Experts of a small language model.
Size: 12 layers, width 384, vocabulary 16384, 49.4M parameters.
Experts: 24 experts in each of 11 layers, 2 picks a token, a shared expert of 128 neurons.
Training: 532M tokens, 4056 steps.
Below are experts of layer 6 (counted from 0) of a mixture-of-experts language model. Rows are named router (the router's row for the expert), gate (a neuron's input weights, with its number), up (a neuron's input weights, with its number), down (a neuron's output weights, with its number) and show model dimensions 64-127. Each number is 128 + 32 x the weight over its row's rms, rounded and kept within 0 to 255.
After each expert's rows: a language model's description of what the expert responds to; "comes before" lists some tokens at least twice as common just after its tokens as in all text. This comes from a sample of Wikipedia text that the model never trained on. Tokens count by the router's weight.

# expert 10
router [152 183 164 149 112 126  95  89 129 135 131 182 113 163 134 124  91 190 107 171 172 116 153  83 115 136 100 119  86 100 151 145 137 157 140 165 136 165 104  73 158  51 144 141 123 177  13 129 108 118  81 124  86 155  99  84 127 122 161 124 147  81 151 173]
gate0 [ 66 113 156 137 159 128  91 139 121 114 158 109 134 143 164 101  73 165  78 105 112 149 137  96 107 133 117  89 146 131 175 140 109 187 148 138  62 108 125 161 177 161  76 168 134 188 100  94 121 144 172 106  43 200 111 112 100 114 124  98  86 149 170 153]
up0 [117 116 173 102 119 106  95  90 108  85  78 160 112  49 169 181  91  75 119 114 103 115  99 118 111 146 121 120 149 140 128 150 149 117 114 128  95 126 124  86 148 102 102  77 162 129 106  90 163  69 142 141 153 111  82  92  83 141 135 128  99 143 105 164]
down0 [159 120 131 129 168 126 145 106 136 152 101 134  90 127 101 103  67 107 108 128  84 113 178 101  94 140 140  87 143 101 170 138 178 174 142 101 133 103  63  84 148 145 129 171 136 117  59 168  85 120 112 161  55 132 133 115 138 126 135 158 137 117 123 179]
gate1 [168 115 156 162 158  98 155 116 166 122 125 211 126 154 124 141 160 100 128  96 141  92 143 104 115  89 127 137 156 160 157 152 132 100 169 127 124 132 126 170  51  82 127 122 152 203 145 201 162  69 158  38  93 154 189 134 146  91 150 144 102 154 159 115]
up1 [161 128 141 164  97 106  33 121  92 121 102  91 130 145 127  89 150  79 166 174 117 116 116 103 168 111 173 110 155 144 171 146 127 159 106 118  90 159 190 118 126 125  91 135 190 137 172 145 106 107 119  86  80  85  82 162 132 158 122 154 177 149 145 139]
down1 [134  94  71 155 195 127  72 153  92 125 107 128  52 183 114 108 109 117 121 153 134 178  99 131 153 136 152 157  95 121 126 110 117 106  69 151 129 190 110  94 152 195 147 118 161 169 130 123  90 110  92 156 188 138 180 174 177 127  70 106  78 113 174 100]
Description: Nouns before of. Role and institution nouns and abstract heads usually followed by of, such as member, death, Minister, jurisdiction, responsibility, plus decade prefixes like 201.
comes before: "of ", "for ", "to ", "was ", "0", "'"

# expert 17
router [ 90 159 123 171  68  97  58 119 117 102 144 132 123 124  73  73  69 137  58 154 122  79 105 122 156 134 142 101 128 117 174 120 132 166 115 170 177 131 111  70 121  83  71 126 156 144 102 133  66 128 105 126 111 166 109 122  93 115 136 162 231 136 135  96]
gate0 [137 128 132 139 148 158 137 169 148 183 131  94 125 161  68 148 178 167 156  84 109 134 109  61 119 144  95 117 127  84 114 131 144 100 151 151 112 141 109 127  67 191 120 123 102 161 105 137 135 135 138 160 186 130 135 143 109  35  94 194 164 173 139 125]
up0 [118 169 138 136  77 102 138 170 154 181 132 125 123 135 100 135 121 185 130 121  79  83  98 116 121 167 154 175 124  60 132 146 117  81 133 191 129 111 110 144  68 160 127 167 126 119  55 111 108 116 139 168 125  82 104 111 108  98 126 138 143 148 166  97]
down0 [148 204 114 108 141  87 123  92 179 110 144 118  63 121  83 193 168 178 153 136  98 126 144 124 181 123 104  93 165 141  49 136 140 153 109 122 100 125 144 143 203  90 168 134  91 114 166 143 139 127  98 120 113 126  94  91  96 165 167 179 143 111 129 202]
gate1 [147 116  70  77 199  72 130 168  88 138 145  86 147  64 136 116 115 168 109  84 106  73 111 113 158 104  91  49 104 153 102 149 167 105 175 145 173 164 131 109 114 137 148 141 150 118 109 110  92 122 120 100 135 129  54 156 129 130 109 166 180 160 153 131]
up1 [101 132 139 144 120 121 141 162 148 140 133 130 173 128  77 120 106  59 164 150 155 124 167 106 168 148 147   9 158 117 131 121  99 110 159 127 164 146 148 163 142 143 158 131 156 134 126  71 200 100 113 174  33 124 138 145 179 151 108 193  81  63 101 171]
down1 [ 68 133 147 115  99 128 193  95 152 165 134 121 117 161  76 120 170 112  74  89 150  99 176  85 143 178 137 123 122  97 129 121 194 126  86  68  95 159  99 145 141 126 137 149  59 147 100 165 132  69 126 161 143 126 114 133 151  89 138 159 117  84 111 153]
Description: Table cell numbers. Single-digit numbers, year endings and short codes in pipe tables of sports results and statistics, such as USA, MF, CAT 1.
comes before: "| ", "|", "–", "; ", "(", "– "

# expert 15
router [152 169 118 132 182 116 117 156  93 118 126 145 131 119 103  69 123 156 142 156 143  70 112  99 134 154 143 129 135 117 137 150  67 192  89 147 169 134  94  74 153 120 116 169 120 147 151 149 112 225  80 110 119 120 146  89 130 114 142 132 157 122 123 141]
gate0 [113 129  78 100 168  79 155 183  96 127 118  73 142 103 176 132 154 104 129 145 102  99 189  99  89 132 144 165 152  92  78 108 116  98 120 132 105 160 121 131 125 154 166 176 139 132 181 173 128 132 173 114 164 113 144 123 136 151 113  98  99 159  32 105]
up0 [184  89 164 121 144 141 123 136 146 144 192 148 126  89 121 122 121 127  95 111 137 179 140 130 133  41 138  59  87 158 143 152 115 163 132  60 149 150 104 141 155 141 149 139 103 190 125  79 203 103  93 192 128 147 141 140 130 147 114 147 146 130 131 117]
down0 [143 127  87 182  87 161 125 122 136 109 128 144 149 180 100 139 139 161 113  81  81  54 134 124 173 152 102 101 185 142  86  96 121 111 115  76 125 144 109  91 127 119 153 140 105 125  95  64 105 111  94 140 145 103 107  76 140 139 176 109 116 129 140  99]
gate1 [128 169  88  84 119 134 175 113  85 101 144 154 182 111 214 117 164  78  89  99 128  76 174 154 154 138 127 165 138 145 178 131 116 115 130 101 127 121  97 160 112 146 105 128 133 210 161 153  98  77 109 172 140 147 112  69 228 106 131 131 171 117 136 105]
up1 [198 170  86 108 100 167 118  78 136 146  95 180 150 143 159 119 112 127 110 114 121 106 166 138 108 187 118 107 135 184 133 117  88  81 137 207 121 117 141 193 157 121  79 131 142 203 119 138  89 131 146 121  83 151 137 134 195 136 136  60 139 110 202 102]
down1 [134 127 134 172 126 145 122 153 114 128 165 101 145 101 114  89 139 114 146  67 100 156 198 119 167 147 157 117 116  91 159 116 105 138 181 121 146 109  61  87 112 104 114 103 161 183 102  84 143 175  93 115 129 157 180 132  85 100 138 171 128 137  68  68]
Description: Main verbs, participles. Past participles and main verbs following was/is/were/to in narrative prose, such as held, made, played, found, announced.
comes before: "to ", "in ", "by ", "that ", "for ", "the "

# expert 1
router [130 147  99 163  91  89 112 118 101 109 120 121 163 154 155 140  94 163 107 183 149 149 198 135 152 108 169 172 165 107 174 134 105 177  84 105 156 151 110  50 125  93 143 151 157 144 172 135  66 111 130 148 119 137 130  99 121 125 159 156 178 130  96 131]
gate0 [150 122 162 130 111 169 111 158 119  64 114 135  76 123  96  68 148 107 108 182 143 159 149 127 177 103 121 113 168 121 124 156 129 173  97 156  79 165 102 140 114 149 146 158 126 179 147  96 131 108 149 119 146 109 189 120  46 188 115 202 192 120 132  84]
up0 [153 131 144 163  46  86 150 102 179 100 147 130  97 164  37 153 115 105  88  87 132 145  89 135 118 156 160 129 128 137 125  91 178 120  49 194  73 144  72  69 126  57 131 125 124 124 145 119  65 138 161 134 167 197  92 153 114 137  83 142 119 133 128 110]
down0 [111  95  92 116 104 159  61 174 126 134 102 125 161 119 107 123  49 168 116 135 126 174 134 134 170  78 128 137  71 112 129 135 130  93 114  78 122 144 125 109 166  81 201 120 103 133  80 180 128 103 159 104 177 111 141 109 179 208 162  75  92  78 137  61]
gate1 [ 90 162  99 142 140  87 153 100 122 171 121 136  59 190  99 151 108 124 121 124 160 122  75 107 141 160 156 147 146 119  95 131 146 183 118  61 116 143 112 102 137 149 169  39 165 146  98 145 104 111 110 130  80 119 134 156 132 140 153  99 173 121 141 172]
up1 [ 90 137 182 114 151 108 102  99 121  91  85 121 114 182 167 176 101 148 123 178 104 118 161 102 146 110 145 183 171 128 157 131 175 134 118 151 173  70  87 170  90 112 156  99  91  84 139 132 131 170 109 143 133 150 149 112 117 111 112 131 106 123  94  84]
down1 [110  89 129 105 167 143 103 138 128 148 189 145 120  92 153 136 140 155 120 151 155 147 169 133 136 105 130  98 123 146 160 136 134 102  55 117  85 115 125  92 133 106 202 145 130 118 164  65 143 156 199 182 109 125 161 163 116  53 124 127 141 113 174 131]
Description: Word-final suffix pieces. Closing pieces of words and names, especially surnames in lists and tables, plus closing brackets, such as Bell-er-by, polar-ization, Ib-sen.
comes before: "\n", ", ", ". ", "\n\n", ".", "; "

# expert 22
router [129 121 142 172 150 126 100 113 135 160 147 140  79 101 102 116 113 144 157 182 161  97  94 135 156 147 133 124 158  99 177 216  96 136  98 111 169 110  95  87 157 116 133 182 147 171  69 114 133 126  85 115  84 173 110 134  53  96 112 179 153  65 102 168]
gate0 [126 151 184 125 174 147  98  84 137 114 124 118 173  96 199  84 117 111 175 130 151 109 116 147 143  98 152 182 131 126 139 142 146 129 190  91 192 101 131 111 135 121 100 105  91 145 160 174 148 136 101 139  74 151 106 163  98 153 129 150 179 134 105 114]
up0 [171 155 207 101  77 144 170  93 122 103 125 188 104 141 101 110 132  49 147 119 121  70  90 112 142 102 103 105 158  73 140 151 114 128 144 104 116 141 154 167  97 131 124 166 100 237 118 112  67 148 134 134  65 119  98 164  92 102 136 147 117  78 104 101]
down0 [ 83 138 157 174  94  95 159 158 163  94 110 142 123 106 153 167 114  73  82 110 156  79  90 179 150  93  99 112 167 126 171  58 127 174  91  84 151 138 108 112  69 111 134  92  68 140 196  79 109 151 126 151 153 142 130 142 129  93 115 195 155 116 111 102]
gate1 [ 28 127 149 169 140 115 152  98 117  94 147 118  95 118 148  66  90  80 166 206  83 119 128 144 146 111  88 118 187  94 137 146  98 117 121 126 165 151 149 174 120  73 175 143  80 157  99 165 132 144 159 107 140 149  95 121 134 136 114  94  95 119 140 107]
up1 [104 106 148  98 107 171 186 122  55 110 104 158 148  58 122 157 144 159 119  80 103 111 170 114 153 176 140 107  84 113 112 155  94 130 110 109 130 151 110 101  91 104 102 140 108 121 131 157  96 131 167 120 114 128 106 104 126 164 122  41 123 115 127 172]
down1 [135 106  88 153 114 121  78 102 120 185 150 178 156 128  94 132  81 139 166 179  98 136 121 141 151 154 190 149 137 124 159 196 174 143 109 138 158  78 137 129 128 144 150  77 136 154 142 156 165 177 122 113 120 151 148  90 127 137 144 148 135 162 154 134]
Description: Media and institution nouns. Nouns for works and institutions such as film, album, television, opera, University, plus noun-forming endings like -ation, -ist.
comes before: "and ", ", ", "in ", "of ", "(", "for "

# expert 7
router [181 152 113 142 122  83 171 159  71 157  96 164 154  85 125  72  91 159  91 171 137 123 117 109  99 143  90 149 106  32 128 166  92 115 114 138 161 130 198 113 142 100 139 155 119  96  98 183 122 154 131 103 130 104 124 137 136 122 131 131 137  63 160 116]
gate0 [153 183 127 133  91 100 148 110 151 132 123 148  81 113 148 167  88 107 137  95 123 134 122  80 102 199  53 124 117 137 160  58 133 146 162 132 104 171 147 119 145 146 176 105 119 128 111  91  80 125  73 132 147 101  74 120 108 143  91 169  99 106 166 136]
up0 [105  82 111 193 212 150 165 129 134 145 123 112 190 112 117  67 153 136 158 102 137 124 161 106 165  80 138  95 145 145 199 154  73 122 130 154 118 117 124 163 111 128  95 157 137 115 162 194 139 139 132 125 114  60 134 104 115 158 135 180 111 109 182 125]
down0 [131 101 171 111 130  82  98 151 111 117 150 158 154 153 185 170 190 117 138 140 141 162 217 135 156 123 151 147  64 123 159 119 128  67 165 161 136 114 127 164 136  83 125 139 180 105  71 107 120 149 107  71 125 142  82 136 109 162 191 168 130 108 161 164]
gate1 [163 124 107 137 185 137 109 142 132 125 146 147  46 144 155 123 111 112 146 127 178 177 139 115  91 120  84 145 108 107 120 105 142  89 111 132 106  39 172 149 164 200 166 122 108 119 214  90 154 147  91  72 113  98 146 169  90 162 143 107  65 132 171  87]
up1 [135  77 138 137 211  97  81  89  97 148 178 187  98 152  82 159 129 112  83  89 133 134 171 138 109 120 108 116 131 149 136 124 149 151 164 138 110 113 126 148 103 115  94 100 164  94 192 108 156 127 154 142 113 132 146 112 127 138 134  93  87 159  74  62]
down1 [128 108 133 144 175 157 109 105 151 159  71 116 118 141 168 102 127  90  86  79 124 107 157 154 139 156 104 125 118 178 106 114 138  96 162 175 112 111 167 147 131 127 168  84 142 139 140 114 167 136 103  92  55 151  81  85 103 170 155 112 159  37 131 179]
Description: Prepositions after verbs. Prepositions and linking verbs that introduce an object phrase, such as led by, align with, ran for, including, against.
comes before: "the ", "a ", "his ", "their ", "an ", "its "

# expert 6
router [119 134 133 140 108 100  65 156 127 145 103 173 113 131 146 138 142 189 131 175 143 100 117  96 145 158 128 116  73 140 164 145  92 176 110 161 158 180 128 100 121  93 132 196 134 187 104  98 144 122 105 114  91 118  81  83 102  88 140 187 159  63 121 199]
gate0 [ 98 137 110 166 154 130 114 131 142 145 111 107  78 144 119 125 188 165 179 125 102 129 110 127  80  98 162 157 164  93  82 162 130 109 131  96 127  89 197 147 101 160 190  52 111  51 135 139 129 150 117 141 197  45 183 108 159 124 169 214  58 143 102 164]
up0 [158 172 129 129 142 135 128 164  87  97 113 145  87 132 180 127 154 181 126 113 155 139 100 141 124 132 160 131  49 127 122 152 113  84 174 156 124 148 144 179 148 128 139 182  57 126 182 149  76  94 130 149 111  81 190 128  64 113 121 149 114 141 115 185]
down0 [123 139 133 116 143 147 122 147 119 127 172 121 146 175 197 117  87 101  81 151 132 149  60 133  77 145 134  64 153 153 159 100 116 152 174 103 128 131 130 106 153 152 110 192 134 144 122 161 131 163  97  81 112 113 169 116  95 168 118 131 119 110 150 144]
gate1 [101 157  87 164 153  84 155 148 112 120 145  97 124 101 175 149 146 200 113 125 140  82 170 167 131 137 140 140 213 156 177 150  78 128 104 116 141  77 193  99 119 187 135  98 126 133 132 171 120 189 144 128 150  65 135 145  93 180 135 135 140  85 159 116]
up1 [109 119  70 128 175 126 135 144 100 110 173  85 125  81 160 174 161 193 126  93 101 113 162 153 118 144  92 181 126 172 223 183  84  88 149 170 135 105 153 115 124 141 170 170 177 191 178 128 127 197  94  98  95  96 112 171 108 147 120 106 126  96 133  90]
down1 [111 114  93 166 166 119  59 127 103 136 213  97 114  88 116 106 160 106 134 109 152 173 104 160 103 126  82  99 134 151 130 124 138 111 107 106 114 128 178 124 122 174 139 112 144 129 136 146 153 125 120 115 120 112 115 189 118 139 104 128 136  96 136 114]
Description: Modifiers before nouns. Adjectives, numbers and noun modifiers right before a head noun, such as two, several, British, state highways, small cockpit, short stories.
comes before: "of ", "and ", "in ", "was ", "is ", "States "

# expert 2
router [113 186  71 185 114 122  81 103 120 106 131 121 135 138 176 117 110 122  87 161 100 126 167 164 130 133 165 146 101  98 158 178 132 136 118 165 178 136 115  80  94 135 163 138 134 118 137 144  92 103 132  99  92  96  76 156  89 145 161 161 120 125 134 121]
gate0 [147 118 138 130 222  75 123 117 161  81 122 239 153 152 105 132 137 114 166 131 124  91 182 127 150 170 183 150 122 140 114 168  84 120 107 150 121 136 116 111 141 111 112 142 146 140 130  90 113 130  86  64 131 138 134  83 173 132 133 151 134 118 116 105]
up0 [135 109 136 108  65  99 119 105 127 118 113  99  83 154 139 135 152 160 142 154 101 111 106 130 171  83 154 123 166 201 157 145 131  67 113 171 148 120 154 139 135 132  89 155  99 150  97 182  96 156 114 137 115 126 112 148 142  98 159 157 152 101 148  80]
down0 [134 101 131 129 190 115 161 132 205 140 172 113  97 143  92 114 170 154  94 190 104 114 137  56 112 175 123 121 157 115 145 124 168 150  90 101 172 121 198 119 123 145 177 101 174  79 112 106 128  82  92 114  87 115 148 132 140 113 151 155 132 148 117 148]
gate1 [150 160 174 214 214 147 165  83 159 156  97 124 111 108 141 147 151 133 148 149 121 131 128 129 127 107 117 119 134 123  74 117 119 108 130  67 112  95 108  77  95  73 124 127 176  90 112 157 113 157 138 146  63 103  89 116 149  68 144 102 137 157 119 128]
up1 [170 105 144 162 190 164  84 101 168 155 118 108  77 128 133 180 144 165 140  85  83 122 109 162 102  85 156 131  88 145 168 139 148 108 131 118 104  80 130 107 132 146 119 132 161  79 138 110 127 104 204 143  59 107  73 168  97 104 131  58 123 126 175 141]
down1 [120 137 145 202 113  84 119 175 149 158 112 128 115  90 198 123 200 161 177 155 117  79  87 110 109 108  85 121  54 146 117 136 119 102 148 148 142 176 154 161 135 128  89 202 153  86 131 127  84 149 147 137 109  75  84 115 129 143 107 105 106 120  77 128]
Description: Foreign name pieces. Middle and final pieces of non-English names and places, often with diacritics or Turkish, Indian, Arabic spellings, such as Riya, Kanyakumari, Sz-é-kes.
comes before: ", ", ". ", ") ", "'", "; ", "-"

# expert 23
router [139 129 137 178 158  96  80 213 131 105 147 129 108 163 137  97 148 155 120 148 134  58 122 112 198 163  82 129 145  71 105 106 166 196 109  78 183 144 174 116 154 161 115 132 127 185 126 156 108 198 106  94 191 117 101  96 153 142 164 134 121 167 121  98]
gate0 [100 130 141 146 133  87 101 136  90 180 120 131  73 137 107  78 136 122 114 156 148 143 113 178 102  58 141 131  95 145 178 105 100 178 163 109 172  81 113 152 162 157 143 137  92 194 137  72 145 161 118  87 161 122  99  58 158 142 166  71 110  81  90  90]
up0 [ 54 122 145 160 111 104 105 163 116 181  92  89  78 141  93 104 145 140 149 154 163 147 158 195 131  61 156 121 120 158 202 100 110 192 178  87 202  85  95 156 168 160 167 150 120 193 161  95 143 178 114  82 106 141 112  90 138 187 133  94 148 117 106 110]
down0 [104 142 141  93 130 125  96  92 166  84  55 127  72 119 111 161 145 177  90  46 155 171 146 136 135 145 112 118 120 110  87 103  62 121  48  83 103 138 104 138 127 121 141  65 113 127 148 170  96 165  82 113 125 159 180 133 132 135  76 125 111 151 120 111]
gate1 [154  90 178  97 172 169 131 178 114 111 165 108 129 132 138 108 145 133 120 123 131 114 155 150 105 128 122 186 166 153 136  55 110 102 113 193 106 127 121 115 100 169 138 139  77  69 146 113 137 222 140 100 167 153 127 162 152 119  81  66 127 142 144 163]
up1 [111 106 147  88 107 143  78 145 115 143 100 108 162 137 158 119 138  98 102 105 161 109 157 126  68 104 159 110 116 160 134 131  84 127 136  43  66  48 133  74 173 104 158 130 170  82 139 137 168 116 129 169 106  99 119 144  95 125  97 123 153  56 106 203]
down1 [134 126  82 120 124  68  83  97 157 114  67 153 140 159 152 115  69 122 162 144 114 140 158 181  83 161 144 117  89 168 124 138 123 153 121  75 134 109 180  89 123 156 135 122 124 136 166 118 186 109 119 148 196 153 127 123 120  63  73 141  99 130 146 113]
Description: Line breaks, headings. Line and paragraph breaks at the end of sentences or table rows, section markers ==, and infobox or table labels like Apps, Total, Goals.
comes before: "| ", "- ", "==", "The ", "\n", "==="

# expert 8
router [156 171  39 169  51 127 136 127  91 166  78 152  21 172 131 159 122 178 147 140 136 100 131 110 127 132 133 166 117 129 156 179 136 182  74 134 152 148  98  84  94  97 131 133 149 145 117 131 113 182 129 151 118  96  92  93  86  89 135 154 122  82  98 135]
gate0 [167  90  99  85 125 146 111  87 124 138 197 141 135 141 131 141  91 135 164 108 144  95 147 146 161 120 173 123 145 112 121 161 122 174 104 171  68 127 107 129 124 167 152 170 139 116  94 160 128  77  70 186 215  85 159 130 162 151 148  97 118 143 112 144]
up0 [179 133 133 100 102 107 108  74 142 128 151 127 122 140 126 107  96 140 156  93 137  80 153 155 160 120 192  78 112 115 151 120 118 187  47 141  83 155 115 108 108 150 177 160 187 136 140 179 140  92 103 162 210  45 128 120 159 170 146 129 139 185 104 126]
down0 [ 91 130 107  79 126 145 106 152 144 115 143 129 115  91 122 158  94 108 151 101  95  90 119 108 137 130 132 146 100 174 154 106 113 154 178 128 163 112 151 139 147 112 109  85  84 136 106 179 183 103 124  97  80  96  88 120 122 227 172 150  86 176 119 179]
gate1 [188 133 144 127 122 145 158 106 159  85 134 132 139 163 125  91 128 113 111 104 110 133 142 136 107 113 107 182  89 180 138 238 136 150  89  78 155 137 113 116 147 115 153 161  87 144  92 174 118 169 133 158 169 117 133 111 166 153 143 197 148 113  98 163]
up1 [176 155  89 136  76 117 147 140  81 127 135 126  80 167 158 120 125 150 137 106 113 138 134 126 136 184 133 185 155 172 142 152 122 119  44 106 173  65  77 110 178 104 184 118 132 192 116 133 161 176 140 117 134 104 118 143 137 117 180 116 160 106 117 183]
down1 [149  82 168  84 158 118 161 135  93  79  76 173 143 123 161 164 154  99 149 167 191 152 138 150 104 101  72 114 147 100 124  74 101 124 188 152 165 153 191 124 163 139 107 100 154 133 157  96  99 104 118  85 121 129 130 120 123 131 137  63  87 136 167  76]
Description: Word-final pieces. Last pieces of names and foreign words ending before a space, such as Ech-ols, Wa-its, Gaz-a, Giron-de, Plumb-ers.
comes before: "(", "| ", "and ", "was ", "in ", "="

# expert 11
router [121 125 148 144 135 109  70 118  99 155 141 134 112 133 142  98  82 172 120 124 174 121 129 113 134 179  97 117 174  71 176 147  99 162 133 173 162 200  92 139 195  98 119 147 153 176 116 152 117 203 102 154 110 159  70 113 118 118 170 124 115 113 209 117]
gate0 [144 139 103  86 132 150 127 164 158 142 136 190 130 116  83 114 135 104 121 139  83 149  89  96  90 132 143  96 212  82  73 121 161 131 148 142 163 141 111 128 159 121 191 131 118 180  88 113 192 146 156 151 119 169  86  76 155 106  92 121 129 145  98 193]
up0 [133 115 143 156 134 132 145 115  92 137 189 149 130 120 110 132 111  90 168 144 131  70 119 178 155  86 131 186 142 168 177 131 148 156 103 113 112  84 148 130  63 113 121 139 121 102 151  94 101 180 155 100 154 198 137 187  97 129 126 157 152 117 126  82]
down0 [114 122 101 137 100 113 113 188  62 159  95 174  98 146 155 185  92 133 145  93 138  87 162 125 165 112 145 144 124 145 165 106 129 141 134 155 107 150 127 146 139 101 176 154 149 142 152 137 146 118 120  96 169 108 121 121 199  85  99 180 115 171 104 153]
gate1 [131  94 142  85 143 104 115 102 173 121  70 117 133  54 102 148 153 145  99 201 166 128 132 147 114 119 159 100 142 130 120 121  88 134 160  85  60 172 156  79 192 113 119 156 175  85  95 183  79 116 125 145 109  90 109 109 131 148 132 133 101 149 189 177]
up1 [ 85 108 147 113 168 177 101 148 157 139 116 127 122 118 121 114 148 117  94 157 150 128  98 135 143 145 144  82 193 141 156  73 147  81 122  96 151 125 128 148 111  98 111 158 128  94  68  94 108 101  82 136 118  97 164 155 116 154 102 151  95 101 143 134]
down1 [115 150 195 141  90 106 144 147 124 133 143 150 129 128 110 121 168  81  82 107 145  97 160  81  71 141 118 118 185 100 106  80 183 112 147  78  77  96 129  98 101 123  90 134 129 176  86 164 114 113 189  92 105 111 118 113  65  99 136 149 111  79 115 190]
Description: Two-digit numbers. Two-digit number pieces in match-goal minutes (40'), geographic coordinates, dates, money amounts and ISBNs.
comes before: ", ", ".", ". ", "°", "″", ","

# expert 16
router [105 141 130 133 104 112  96 128 122 154 101 164 109 171 117  53 131 189 113 115 190 131  97  91 132  98 116 155 140 148 151 146 146 149 115 110 199 113 159 113 137 111 143 112 117 126 111 132  76 159 101 104  28  91 109 127  59 126 170 160 119 124 108 130]
gate0 [131 152 134 113  97 147 159 149 135 132 117 136 101 136  98 151  99 122 126  75 159 117  90 127 107  86 115 128 176 145 119 148 169 149 101 128 141 148 135 161 153 159 103 158 204 114 105  94 138 133  87  43 103 111  91 153 144  97 195 109 142  75 151 138]
up0 [115 129 165 150 169  77 106 142 127 126 159  68 109  76 116 166 129 166 174 180 142 113 152 156 129 113 110 173 129 105 150  95  88 164 107 129 151 132 131 111 118 152  95 106 159 127 165 124 154 134 115 161 151 181 165 112 123 184  75 125 106  96 157 194]
down0 [109 136  79 129  87  93 149 141 160 123 138 100 121  97 136  85 144 138 133 131 131 101 142 157  71  90 137 123 181 130 136  59 120  89 114 126 166 111 172 123 104  84 162 159 138 132 160 163 149  86  93 165 103 133 119 139 122 134 115  82 139 143 162 171]
gate1 [121 147 140 177 111 106 164 108 186 127  29 106 110 130  77 104 184 136 123 139 212 147 131 123 101 169 147 159 119 205 117 115 108 148 183 132 145 169 134  90 126 116 161  83 165 136 151 110  86  91 167 112 110  66 147 184 113  80 146 148 122 138 147 165]
up1 [148 128 175 148 158 140 137  96 207 131  88  98 131 139  61  95  98  86 120 116 149 135  95  99 152 162  67 127 120 169 151 145 160 127 179 168  97 113 164 157 102 134 167 154 160 153 153 150  82 179 128 158  97 105 143 150 106 105  94 146  96 121 150 116]
down1 [179 147 152 138 128  72 152 107 209 141 146 135 123 121  98 146 164 136 135  80  90 183 155  37 170  85 122 151 119 123 135 191 148 162  87 100  99 157  87 197 127 100 111 103 182 149 162  94  91 115  86 152 122 139  82 157 155 169  84 124 104 124 128 125]
Description: Consonant-cluster pieces, digits. Short consonant-cluster word pieces such as gr, ch, Gl, th and single digits finishing years like 185-4 or 194-0.
comes before: ", ", ". ", "–", ")", "-", "s "